Weights of a small mixture-of-experts language model, trained from scratch on English Wikipedia.
Size: vocabulary 11791, 71.8M parameters.
Below are experts of layer 7 (counted from 0) of a mixture-of-experts language model. Rows are named up (a neuron's input weights, with its number) and show model dimensions 0-95. Each number is 128 + 24 x the weight over its row's rms, rounded and kept within 0 to 255. Numbers have three digits each.
Before each expert's rows: "gets" lists some tokens that make up at least twice as much of what it gets as of all text. This comes from a sample of Wikipedia text that the model never trained on. Tokens count by the router's weight.

# expert 13
gets: "of ", "to ", "for ", "in ", "with ", "by "
up0:133135113111080091123108147159160130130071109120107088120142157158145123161134077126164151105144129107134171158089152142104105106137078157136152167135126144118137149135129116123141128113143116145114164159138138121192124162132137099128112149141107100157164101157089174154082121133143116140
up1:108157153143125155132111177096155153138070127122117119154128133115119125152128129120156141140126081132118146175168134124117087135107088159117156123127148141096184113151110147128152076106121126153136119095111127120107145154123122165129134159117128087127124166088142126126091153137157143117
up2:142125110143114127116123138080118128096161155097122147154152147137116115140144137139124129121139171129188109108131121113166135099146170165153114119100158090110040118135134153168134124109116094096088119102120089160125127135149123114137149120109099134147128160143092121135185137111080145125
up3:161105137123153138080131116176130140137073126144144114132124132116093135154142141133119137070126113150131165134099131156142110071132165128134145103117096125119120137134122106156055148133150109118132122152121121116141152140118113130161113165105146114134171119149104166098058107128109158126
up4:208129147108119150122127134086087118079124118095116130122128118123111146112141141104177137139117119160134132083094131143153143098158158132144126132101135103104095116140108083142126163121130128092105139124129142125093138144139116071126093129125105126109130161152165134144077140114124140124
up5:137132154124137098175139151129115156166121092087125143115102128120140099136133149129141141145121108117128111146094115138103148139113175077145138094120109094100182135117163132103165105100114095112155114094099095108153135109161106129091159101119126171091104144078136121134123147125142141118
up6:135120078149117134126160131168123148121096146144123123110115122133153112147128103145137147111128115135115123165120158156118104101137127210117167130099129137092120144135072118117123122136112143097166123144107130105140121208117158123139118148140115083147154134131139163127123133099107139112
up7:136130133126132155095098084105138133134107172109118151129142129089151107109130167129160177144125125149138113125148088117080128180117106142105112138194102186146119099137125109086097106146143125122164129119072113152141120188103141158098165134127138122149145125097117135136117149141178152109
up8:131186131170091117149104118148147139137166148107145126169127133112150125146141050143114097077119174155139120107138107125138121124136095122137077151128108170123129143163113123104123120139134106117074112085141094107156106134116150145093124134139096099172162173142147095115136153139083166098
up9:162102108095100123067096098112138123109159105156114104162141130143143134126118126096150136136135115154104101137139138083145185142117062104107137111112132112172124160161112136099095167137161172131066114125124102118109116146160141128152123142110116164084104140155091118132145128083121143114

# expert 3
gets: "'", ",", "-", "W", ":", "E"
up0:117052138149149145143161116134104107167121157093174098138137211140098156137139130114160083147128107137104170114125152157124139112131107100120134125106172131093127155121167128106159159137106117121100109107110108144115106142092119173107119106135147152137134113155103129109128137135145104136
up1:142145141123082151106082141136107136101131137101108129120139166112121101126148086164134099115157174128131151122107081153178138163110157100160155161133129080094132129110133129115142149120117069147107096117128122106148147157091175164092125153125097142120152101166093141140121145115143170108
up2:141118109136103117127103101088101142130146148139144130116140141088090117112139126142136128113159114126145128117155136118158145113081117139163118093192160131128152127159135133151076135160177146122109114126105099145128150101128166123156176133139118177117129123155136155133115145151103131098
up3:172118087116115121096100170123144132126107143150150101104143096088147162123165118164108124088094141150145139166103095119149167131122113115145117144139133147120122106113124113139125177124143154118163130164123106111151151100082134106134117143137127128143112078113138081164172133126179139074
up4:091127159086123161122097172136115102095144124120078153114146127069138138126099117088124136104187125134126117111133169132106089168080121154106187108136117163090112143131129127142119179181080142136144117140116130108139132114118134172142093141127114107111125106135090157105105178127085139134
up5:081144132168108160149083138132123075113097144071134097100123150121115118078112141101134104157131092136145149119142166141127096124183135105105126113144140116100114106062143112124150155152170112136148169131115113151121101095113160136107166111109124141104154116143143122120182092088119142138
up6:118087156094136178140102139150138121109131132134154122159068124118132127128152165153126119139142124128108149127117100102126120171092141130177172143132148121090109153131127098166090123131138123109116126156121143124131092174115118150158122113093087142146130121171087127096130107132140122160
up7:173146092101161166104096142124100153082148118158097141107106124102148138094143104109157114143140118161138130120113154165119133141143125155149134109118192081115104137131111128143125074121136090144102124146115124098147130123163155149102082117134132132116139120107130107097107150109111148090
up8:106105184164136098110081213136090160128122134150102120145105155120132154099121118134166101099145148123125121186141136122154155117096116119131137108151155178097106124111147105154113142118122125159145083110105145099136184138097150121122146134140075164108139136182095183133115120118119113122
up9:146132125116122158121107128124151135112105068121121137103122139134156126133140082149154099108113161128139154149119151093155133120132158144171113085127087134143144128100175141192153145119152126137114109109129140090132116119127115113077163131078105140123132113131142190098147182115114136098

# expert 49
gets: "|", ".", " ", "==", ")", "==="
up0:143163138141148159124066121140134152152097111125127114110144123122186133097114107144140155143116189160109135175129145126112161140135122132129087136130112085142104127154128111122120083127116091114090121131098115144132122106107142107106091143112136143118112122147083154111067169104117153136
up1:089085101146087134134151125128092131143153109120092126119089149095137171118130124136135116135128139095120102117108121093132113121106113129166138106096141144093060183127116056179114155139139112119165106128133170152106118143111129156133126120116096123108112136169148094151102112135166054114
up2:136145137094124156102141135105158124165112130135169106118113184127153152145103168134153109150120148123119132115130093097104139093069113102122095121116098133119136156113181112151182102132100151081075132148132143108114135101086115129134134125111106126084119122125173124120168109135099121143
up3:126138138133106104135159147095109147121136098097113099090124174130162163116108176126151090143109113156121103129121149173111120125090102120096129165137138144117153109121147086127141157124165093158099102137082120092152109144137123125118140123137135111165121103106135114140117159112143154134
up4:145130138125116149086104118120121121125154137115139131115130147089117145172112115143141127149173122145150118108115150120138108138158142151132133138097131099151164167155128106173127156143123104098145079104133126162097161168053135137087147120130113116089110110153135114119106128141141154117
up5:111106124188121171126126171124124145135129121101149136130156125099127117103115097134102117113129097136185118121078155106115092122127132126121129109178138118145126172151121122137110158137099172128107122120080115066118151128145120131122137142099150177126146109127136164095118114117140166124
up6:100110155121123117111104119100126128110179132111094125123166159146136145143114144109136169154080149185123132145130171154125118163118095128114138112161181076119138093147145121119110164131138090111131126122137142119178139148110105147155140135151090127126126132122123169095128153131082121136
up7:175194086092131146124125116162106076131124130112135165136142175109119140142126105135101146109102127098152128173137141163146149132101111150145083125115136120135149124114074126121065147116131107114134125122125141090135177068135150097144145096135134170126128089134171110138161113103126115138
up8:138132131124134129104103143152146123116108158136142154108113184096111140149117129142155123101121148086110134142153093111116093125094136164145154135134142176142163162080119154139160133150119147178147140094179136088104129146069154130117175133087091141145118105146128126141096084165108117118
up9:149136123150105128124110122145089142158175097137147135139090134104156132115165160108131096103156145182145115110106120118116156113149103150140143145141127165140180134116101114150110136128145126164153132132062170131166164111114142139110152115139104111172128131182139119163157131098146180106

# expert 54
gets: "was ", "is ", "were ", "he ", "are ", "which "
up0:118120182145139110112127091109074154117150154126109098115087106125154148118088117116166124125147123137114151131149117105091173126110098174120139163174122126133131146159131164125112076104136124139141151113124135094086138183167137146098132120125137113152103143142112162133157153119163172101
up1:114091167120109110116108088137127131124130134192128120096094119149146102146123108112165135129135134113134145116130090120096159107093178120111117155170105146140113178161140134139143090146120141110137107123109145134157115190133113075128120146109112120127139140118125180118110136160118097124
up2:099107117106133157143140116117148082125090135137131128100125101132127104108146133110116131126117170121190115111087087117148177145121135132119135147117155111127119128142124171141134120141123085118139131135125141129136135145148109161085137119153109161152155149169170144153193150129177118103
up3:150135168122131155120135156139173151148135106116109115109145128134132115103157107100118124103174159126129101141108107133163141158119129097176103145100103091153098098122136106144094170163172151167137128152138099105093133092112169121110176139163109110175167117148073128122145159151097111128
up4:064165135171139190109114139099111101122112144129085121106139127142143084157157114132105119155183153082158154107103124127103142136126112170140130101122115166125132120118155135081128092134124132145128103132115121101137140111148153124090108135128126128162168139093114133129105133152144116093
up5:146118139127085115125126136089119131149135107091077137122102117141120175129127146151116147135117135158123140111134127141155147133114123126157151115093144113133125164138110123164130131134102135104108127113143120098142140089151138119132117129093102178099124128185104096117135169139168114125
up6:119132160146174123126112143133184128125136138114102093082114124124136143172122144106122125126111130163101122154183112155151097164098123166098145140176155086145118153124121093134163109142095143126122121144087134153098143124124113159116126133142084129138157097105096139111135127150131135121
up7:088143125149154132140099146150120144126126111133137127121119123128125074135124140148143116138110142164091149104130124119142138107133161086075107118117116108104125097124115080126117147159155119114106149094131117129135084180105137153134122137130082115121135170167151121176083115136122132117
up8:125135113135139108088110100133142126156128095116078152103108142116151134127120172140151116148132112134106128122109171121079140134160103105134132115155092124137092134161200110113133153130141151135134086096093159147112131176096129146133110124160096123099154130139147123125123127162118114139
up9:116112147163152186129133153105117157118151133104097109121159112134129119107151136149145108138123168099125126175101077133088112177096094145092176150099128094106135091118159145091165130111129130146136141146129150148135113146152104156125074118126128147147117129122122135118133117105107163123

# expert 19
gets: "S", "T", "O", "D", "K", "N"
up0:140085136132116157115072167149113089131159148127102143135129141171133115089176084149134082106141095181132126136132106126144145140102055104147148143149137125108092124092132119108107119122147129140163133115140152086095181115113144123090164112121113158097125108130136169143140119111115126131
up1:152131140098122117105157135147110169117151118119116150118131188113174120145122112159142111129104137109139117165173124146127144093101081134141105107159164116161150191104152100190116143166120119123096140089116155121120119119092089127135143154101124131109132062147127167125178136110098139109
up2:103093119139121114068109154138094111122123105117150108149143169160137134162142113137156141135153138168145136136121126142117142097147134075083112127117143129117106146130111164137089174148155112130119156108113162141134148100111103129129149129118057183124142063153142113168122098119109156134
up3:124148184164113143103094157129128112090116125129103109117111105144135136100135114123149099126119090121128087141144126138158132113110168116161139113115152077119119148136116132173155108169129093127127146095112158123144101166130162138093175132153103097142118121096120090171162145131152157130
up4:141131142106150137100105139180070152144152127102132180111095203135144130152152157116148124161117121168137120109138117134117130158094110183155143157160143125082133121147209088122138134086119133117168141120142157094133194138131126147084125123118142121143145143150122160082155134136128132099
up5:098063146156116132063131141165111116108111096085114109155100130081151120127131137163115119106159135096110121138109154103143138130144130139132105161125120183135127145107108097104105167143090097164112125135102129128112141099119129113139121136105153203096130116107145117117166091156131150122
up6:101087112148125119116122170134087142172122138090124160120105164136156141113140130099171139145095127147168073144130062133161128158110119151134131126106148150088093105106154130121113139129120087130127141135106145120093135084122132154117156113106102209148131142158106160108143105106125115089
up7:123099130134153090075114128138136103149154117120172116065110179124154114151108095128153098116151112155150135165119118124123134145126121170111119130090093110168132144159162127121057142128142134147090138117067191097185117086114130116152178145119141173129155097149096120104155158154090118159
up8:154134110128130143147103103140089147111134125111097122131082124131169163144138102135134117137159132132125126152174122157127134127103124125150168085112180113127069170128095153118084136175099100150158098110132145130122108119130177152114123127125135091170100141159130134114103184105098135076
up9:115107155134130147091087179152104082154182113128106126119116157126180150144150094132157100145138138116140131127129095097159140129121131153162163119140126130096107153096177117157096127145120115175149101112106133099130141127112154131075144163105116168165140112142115155124108115113103139081

# expert 61
gets: "\n", "- ", "| ", "• ", "\n  ", "*"
up0:148143146117167149122137116144125106094141128143128127110134162149102129113148168094140151145113119125151108123127109154113123171112120162119093116092154143105114120155151163120123134130099145052123177143107149135120140110127065169110089141104145117171122113130154123115164142154156149143
up1:104117128122146138099086153103147142113121176112113157140088137125142132123154108156169135100119135085102128117170130158117167136123063108076163122183133119152155145128131123116077154124109107168132136100124112133145111139095165148116165128114116141126159114131133134145161114138101139122
up2:125113122110180181120107119118099119181122122142085099107124135095134079126144130096141163155133126128116124132127128159129105171122133162114134133140160166113114141108151123135152156146165119111134154107123111099157125138127143175111067123168134122150121072113103129073148154102137107130
up3:132164133118131165132112136130146160118126147143116125134136123131135141134171148116154113116114126101171092173136153131116115148121105141137183173121156147143120120135169157123082170122170094107118168117126135106186139105141104117092102141134134125183108079130106125105148111140195134152
up4:112118144136166121138091123126127143158138174136097111095130119123093119141133153192118110139134150123124113190165138107134114123086104121130114136135153139114055142107125134183157166134100076150175077095130151128146091133101150156171200130113149118132127136114132116150132084104132129118
up5:101133135151109157142119125157121129143110142125073134085106141140149151129115100151148112136133107087152096149106093087131121161135155146159154169134108140159171165133113110171108108120137122122126153131138100128102150132083162112114152111135114158106139083147118106088158104107142162131
up6:178147157114161157095056133136139142112151104127145129089116131123170097094129131120140110107128116147128128134156123140105120105096132150134124086107138089103096122132128132114098128150148153140111158143100158092139155185125114154118087136106077103156132127082106111118117166149154166142
up7:137148129116108149125134128118110153091124083129111120133128142137110134145130126205140086123128115119127116169142141114138103102151100135138140145161088132114118129116125134115113144125162108136142098114107139124164112143125159148116117151110114113134097107080100124161115169090106105115
up8:119128118119156115092092128136096141143123161145115104156133130135106140155144120118130162124110120125132098175157110099136099148117122119166141130190148118120056129122103154156105138157132138146143148133142123132136095120121164129147137104118144180110132137141120092082151125106121114070
up9:108072128140136106134167140135097108112102079136086076083059154155155137127103123173127093142102143146122088151097120161104129168106132168127128121118131160119081149123164108094090121133139123153135145109111155106104111190087148157097075117154095098114151089109092127136134176118126113130

# expert 5
gets: "- ", "\n", "September ", "March ", "October ", "February "
up0:130087144124121111140100112139143113152078103138116144131144117077141150147149126161110113107131078092080177099086123129164142167130124122110114128103149136140145109107142104140137113131117138128111144129108119115118166109127143135101147132120113158156100148137125107144112143108162111152
up1:111113118149135200137120140116127111142139098132118114140093104142148101082097165153147094162083145133155135125138084126113148149111139141148116128111156117104124110113123122121107144174179061143117123104119144131095099163137132121139145140144125124182059129099089138136095148104134134134
up2:117153137128096123108125181162107139138171121109147146095129104157140150101137110109104080107158180146158084161115145134107156172134132092159145140127173117110134090094139164136111122125147154149125107123148118083134177129141128122073094139116109112191111107134124125147115089132152127142
up3:170127117147145135100066098160105157119118121118153122116127119116127140072140141115127132124129118215116104137123100173147139118134125126140134197126146123136123102157114130131133087129116077125130113102114152117097145155110147114105130126107115102120139123125157158114106144095096153137
up4:156145075151130086131159123166124177146123126126137093132114097154139145147092112114104107116147096131121120159120112121110141150146132120087146133080134119145119113155160130135152068143112135156132122110135116128100203087162162123142139148138116127129103111190133056064128148146114173120
up5:097148160100102165131151150132152108161127078103135132139138119110187109116122112138100140114109182140123147111124122126152093135134146133122125136111155122148166135107097114136127142172106094172152137147123118160136114117153142105133139143100133100157119129123112100128145132149119174141
up6:155142099141137112115142149136146122130151142120120149129142099128097183123099091134135130151109068101167081113135124134097176121108144128123141080139158153115129129097175124149141071109127132143106133112155135094139143160093099175156161134171134107129139074139105116151150120081106115120
up7:138140162145139133147143155167139106150173076117174133152115119122115121119161105175132108127152134124165123122145151105147153125119134140104108142144094174128148110106126117098113168126142135158138135153069144098092156166142128094142138146161128154133143140129135147131134106128137124138
up8:110097154159131160089102181099163079110136123090141111166105146116110119129171067146136139142131146119105130106199129091122141116103148131159146125125171137130139119118136123142140110121130131114137143128131189121137119162093121147137114139125114121135169128178081113124106140106126129125
up9:114180133128155165141103127123125106183150106118114139090089130061194137145148108129137106104144106123126149136095134103138128112120099147129108125110141143121119153077113073167142150151110184156158138113155080137115156143107193152109115145105116105121104154128144098107121107142139154128

# expert 55
gets: "in ", "to ", "–", "at ", "from ", ": "
up0:144144164108115121121086135102131143137119114147121114138136124108152105092190134143137145155155141078105148129147131150147130144105066141156105119112144134137157125067111081171110111122124155113114099147130148053154134118140130114099137123137084098136160163161116120105126098128122134110
up1:119142120108149146115116173142141125173113129111110154169121129100145138150176145168141129127142159147127112088147091112142085159117146128139111161158109164135099092150122113114102133126100126099156134107112165121138167186109122089109116143123142140176165134126111202087165148136126110117
up2:181145110107126122134087113127131149090159150077123181143159116084148124124133129099126166152129115125116129101149100117161108104091154126158145122135113124137140135165131068167137102123126136113120083166159110149123143089127115115100163127137124165136149137145133138123107150123112130095
up3:093114123121142118129115139134126103132134092138181122117158133107133130090105133088145138127119135139138149141130136140123160081143113083119106117151110109130143143105164080120092150161179168142162141147141131132112129092084093163124158138122151091140137111122128085107131130122143113121
up4:148128143111148107160145099146122135169169151118140133143111173126161133112124137136119107174134144105156105111166113124125140127157111166162106130177155153131143155171125112147133105150149099152117125124095178130140126145135131116116161099120140178084119144118163143094112136149143168113
up5:124156106109163127120063094125135113085142145108075142120153175132118135122094141161145122124112128107145174154105081110156131136135152163121143129111121108165108108146118123112158163127116087120134137107123096145134123136088151160084114151142150083120133105085107127095114118167133132110
up6:110130137110120152111118146130138139120124130128144148120140096095086139172086139140137118142128123154154143135150157106088087087148122122119128138180117160131148112163119132137104141109157147100156100142142133128162132157123142122126123137115146114088139144150128148096123182135124135128
up7:098134122107158144127101118190131127152161162125145094156132136114149144131135130134113135108123133179170130097125168168123104163100116111146162089120108139129110177119139097144102138159118070189152115167150110156114085113118152158129150124135128134153110118097101156121152124119113163111
up8:153133100118114136119121136157101154157115176132121108129103117114112130116135098117113149116137176163127104117117123129093149160097114127133104148175136134106129130129170123099088124126157140116100166074128137156093149114103187124149121128133109141115094074155127090125149106108111127089
up9:141113160122127109109119163120115132110111161118117170065096126179143204158082137160151137117151116156128121136156130066136138134130124125110148175121125118168114116131131107108125140154124163143114136141144133147134107149157117162117183121135143125120150121136147116165126127114112117136

# expert 44
gets: "i ", "o ", "a ", "us ", "e ", "u "
up0:119130132129131151100099155133169113124117096075114122117126141101132141131159117167145140127102119095132192121143113182122164078128132167124149104189137102159111174108117139149119140144122080131100147108143124145091144152141148135172152099120133132151143158140152118141140181109091117153
up1:135109149176122139134100136108167143108142129109130102133123140204144141143103139124175128133144147128115147149133137138134144144123110145131132149113100116100138129141190129112156121126152110122124096106075141155095148112128160182098145124105117105156128099133097118170121120093122109132
up2:133130127134153136147124150119132121159139116125068131161126189108145122108104114136150132105155142133141087196156120105152108151122112108133148153121126101130138142080145116115118102121109092144163129102081153082099134144128155142116138112091143104149134143149119156162146193067112121104
up3:150128145120116168127151113078140120126138128120083137135157094148096105173159088136168140122128127107149119131131143105112160126102143131106163124117095126099119124112132148166128152105120143155163095133173196157113105155104082125157125142114088105121078132129116130149130139112165148154
up4:092102096163176115130114180102131102134171106163140142118139117147115135092108114109136121172147085122120120097115056168141164129134102143136108164156143124115131120105136128113121098168140123102165124158114085174172094124119105134131125128155143113120121131089122119121125133118137145132
up5:130127130138149127144127153146142162155133115145129127140152141112152133108142118145101136116117108091182118162129130116160148131111110101173153139130102108146140112140161094149085121116113136073153128132106132103136135124131143085141170116133074141125142128182126162122152128086109112081
up6:091146141101149138112103104115126137136120144125136172114149139150111080120131117138137152144121151156147152149132134122139115130113102127098154176131106117170145125100107116133117129130149120094101108073102148154108094126103095144128101099149124092129109086126080109129118131108081139135
up7:094117148161110136068095137172122133159129130110133132090128150133133117125152100126148128111142124131145163132160132114137107138110111119122173142155138114204138127176088104117111143117132138119129132095123112093115145120119141112101140139123087159162155075127125140062126124133106117082
up8:100133127139117129133138134178081134131155101092138168118135128128184149135195132124129086122126140144104140115135149107107098148128116128160154139101154180161124116136161111150114148124121141126153114115127123062143158121135114143075144111098105133167144160147118142115097101174101126120
up9:085098113192113167129062145109099111111152109099145096138154168161109134158164107109174136129136073089139132139124139110113158132151106155116123129152126102119120120137121142120158131140143107138132113147088137156139095152130115160097141108159085148092137098125117130138118122107093122200

# expert 2
gets: "\n\n", ". ", "In ", "==", "\n", "= "
up0:151180114117131112146150116147135146107128113140135099128101124117140129098138119111130093115125116078161134124143145127129117127126136089120138124099134141136110101130167175143170112144146117136132158138136087118154128078136150107130134128145126129121100045157106126123154197134119117136
up1:145121136124133099124123197134130140127128097121116166154107121145132162141094141121131107130119147099150133151106164147137133146106113108138123102138121102156131167120133111141122094122158095154098172124082106089110136148092133121086115129144128136131115106168125104123098098121093075097
up2:122080114140131084108177140140112110097154137118112114105135135151090146144149149120145107081113103153160094134151088083166128122093119121135117083178140113159171137152122106122106162091153172179117090121135111141142120132113116180141140123115128143133118149160107134168137132131139119125
up3:145132115123108122134147117151110130114126112141124111109113116105150134149114106195105111100108098133122157147143127084129115154138090147152115089110119133087150184134139134117085132158165157109128100085123186118112118105124115127140110113125148171144110155111146121126069128090108073123
up4:099085180121130141088127162127107140119123139118101099128125136156174129111141136095144132129126143159157119130136124176115149127154144141136137133126152086129106142093120100148126072134092130112141110097134072191134125114145133113122113142126124162119145102158061129162147178092156114136
up5:097103145144074137137126147125138114098122110139131098108122149156149139114157123128145102142137126111103115093118123096117154111089112120109121139094132152120143134100178154110139190129119122172141137136109178096139131118132084101102128122109113137105177093134175149144152104175059131136
up6:164158153148143132119102104120096111101133105080102095107141135126139130146150113094146113169140135160147119126096103124141143149151159166137088118181137125120137118164110132143085162146118092121122143114095139107107116176076103169103151151141082164144137138144151079111080168156152168123
up7:153129118149160106124163126131104135099128135136106133057125134153138132157111117189134129121128129123121127139161078116150115142108102166161113126172136115123168146118124082135111131155151139152118117136114115133126121101112109147117140119141115159143132159141157138120141117121137137111
up8:154100150143173141072113169143081147129124122145135131123089138128142136133158130115165100126115115127123124150129153161120123181143132151167139146143158177095137115092141083149116170108119147119130102097126104111140125126107142124135138122162144150121105057139092096073181148102156139133
up9:129143178131123140107124084123150149134097146139156158088174093143161148122139115133147165086150152159092127105112089167136144116127099132132126121144138113147145142118116148134058113118162154154134097119125104114160137127139113114139096141100128146109175100149130165147080124128116137102

# expert 47
gets: ") ", "\" ", "ers ", "s ", "es ", "ts "
up0:113106128129115107118124160135094151098155152147109122119126113077147133144105113114140103109154146148140099137120146178148100120082121113168151132143125123133094147148113161167126126116130133116117151136081160109082128151101134139133109133143144130117078178120137125142081158087078137109
up1:094110128160112143123115146109119104095143129148148147139139123117138099159119105114160101144137133164149144149132129146138097137129156131167104115146122135151153121179127130121142131136120078177128130145115133118132101160145118080145133108080115170117120139105148196132137140128138143125
up2:130130127104125114104128125147084127120152120099144094087107113144201129142077173110136118146129136164127139126140136130142166124067199149161144117123140124076141139124177112096122164131126142116107135117132148122135102105149156103146123112087171133089111153147119104109147118169147130118
up3:126148126143132128169127154106161125147116099102046126170121143101120130116119147137134113092159149154144146102150180110126116136164099136098168144138128118133147068117154120144105095133160154118138143114113091119126139138133144168100123134160122101143117115117155120145107153113155095121
up4:127176114102117178171093112071129107134128131134134147116092073139145129120127164120127105159133106149116165141127157138113139130149140144155108134120131145083111101117125140128120134081207116129132119112142109149109129121114108154141076103158168104126150086109108180121150128105140119110
up5:102123143130159143140130132096115108142131137132099120077144152112150121085095161119095093126113127156130100144138125142140134113131119127121081107169165097091155142126145146126104104120102137153116121135104132122183112128104117151117139135125108097156121131163148118122164104164139187126
up6:137122153133140133150149137141131103148125090170124169161195147159108124143127163105154121138142138146200081147133107128165140100163139107127078107085130105123109119126155123198153132139106119160120138121059148151167150114107144127121114155154123085164081136132198123161147096135148112131
up7:155161115111096126122125128122092143146139149147191131177128126069162129135090126117142121131122125166136115157150119164165107099136125150175107113143113130145136125157043157083153098152150149159105132129073146099104141138112135143162132103117158127112133173148149125116149145092106133093
up8:118111122106134090085144122128149145150135079117149153129111159120106141159105093144139134117114112130137135130091139099125147107135089096115106146142126146146152110130129156141140173157166146095107180135095125127149123112087126124098146131125124188124160114116115126125133121155099107115
up9:099136138138147134141114124086090148102097128100113122076090167133134111117141152123172079120127141160141099136127166165114123104123065114126146150142129104096061121108134098150129130162199107129133133136106162125099130150131143197108142138137071143110114142107119127124082152096133124114

# expert 43
gets: "the ", "The ", "a ", "his ", "s ", "its "
up0:075158144154064145124078159110079094100180140110150146095119125117164153107122105132133119120121133125135130119097123149130124137122129138166124136121141141124084131123119103157147117107108097134149167131121144104132149137090131141097127160099134124133159103084122133183088111111092148149
up1:103158134123178138134124135134146090157109081111137128108146124143131150176097152127105109103112100095178142174109102105129153130084137164141115115111093132126169112129134125130152125107143140172127111127091123085126114118089183146136103141140138109166132087134138126082113154163184121111
up2:112115132160094124081119139154110127135102108162102151144083118149142137156147121109168110098119139092122139141095100136163179126174100129120107101137122110133137121147136110076106113160138119150137189132136087119170134122100143104141158157097129111152124119139153152137148154093117069114
up3:146121143103114136089104122138130160137121143093118162126122095136076151129122135099132152124120118130123155075122095121120090131121092170085162135138105143081123130074137143140117127092119152125102118132134138139116123112084160132113097088139120157114126101134129114157097102134125143176
up4:143102112140135072114141132141154084141157158142161145123126159145095139171113110117105129110146117147148114125153091069137088106122146121102106118117126121136120134106119147109120122098088161136126120074083126098129142152132139139148088140160148158147150097116103170131085118168123110116
up5:115133102128153161146146077131155114172129092126125184114148144127112103159122119114144155146158132171118122129128099130137140144099103085135124110115135083150084076162111132165127146136134128138139113121129134158103094133116103179130110116110104146096103139090110175148143086114113105104
up6:116141122123115132070142155137150086123101094132149151152115150094089082114136139123155099101132083132160119083181106110137157136126084106140126136109151150123172093105159117136077137099171130153106113105094100136143142100176159106122113136114112113132142098113119190117174154121124126162
up7:110145110128106129100108105176069130135171137077141152124124118081156117128149129136147094135125153129186128135082127102113119117092121147127073146146147174149117128079134137143101141138127105115136115113101121127157107122096166111088175096147126122106111147103076132106150162117105155128
up8:147097117150125090117116158110099133112092132109133132141104119101130139176118119141116131133110150125159097139150112115140103120121126149088103091157164135113114150099147140099144088112137118106110124098097125130142109107131125155158122125115140117192154099189123145140151130166089155155
up9:107115117164165130143110125126160085144152096126114106146171137136103094180146132121095098102142115165169099157129118102106151146123169118102123112117153103153168164095163090146094127134077163155134103132088137130106142133115141113122166135091123163150118131123135125121103157145159148134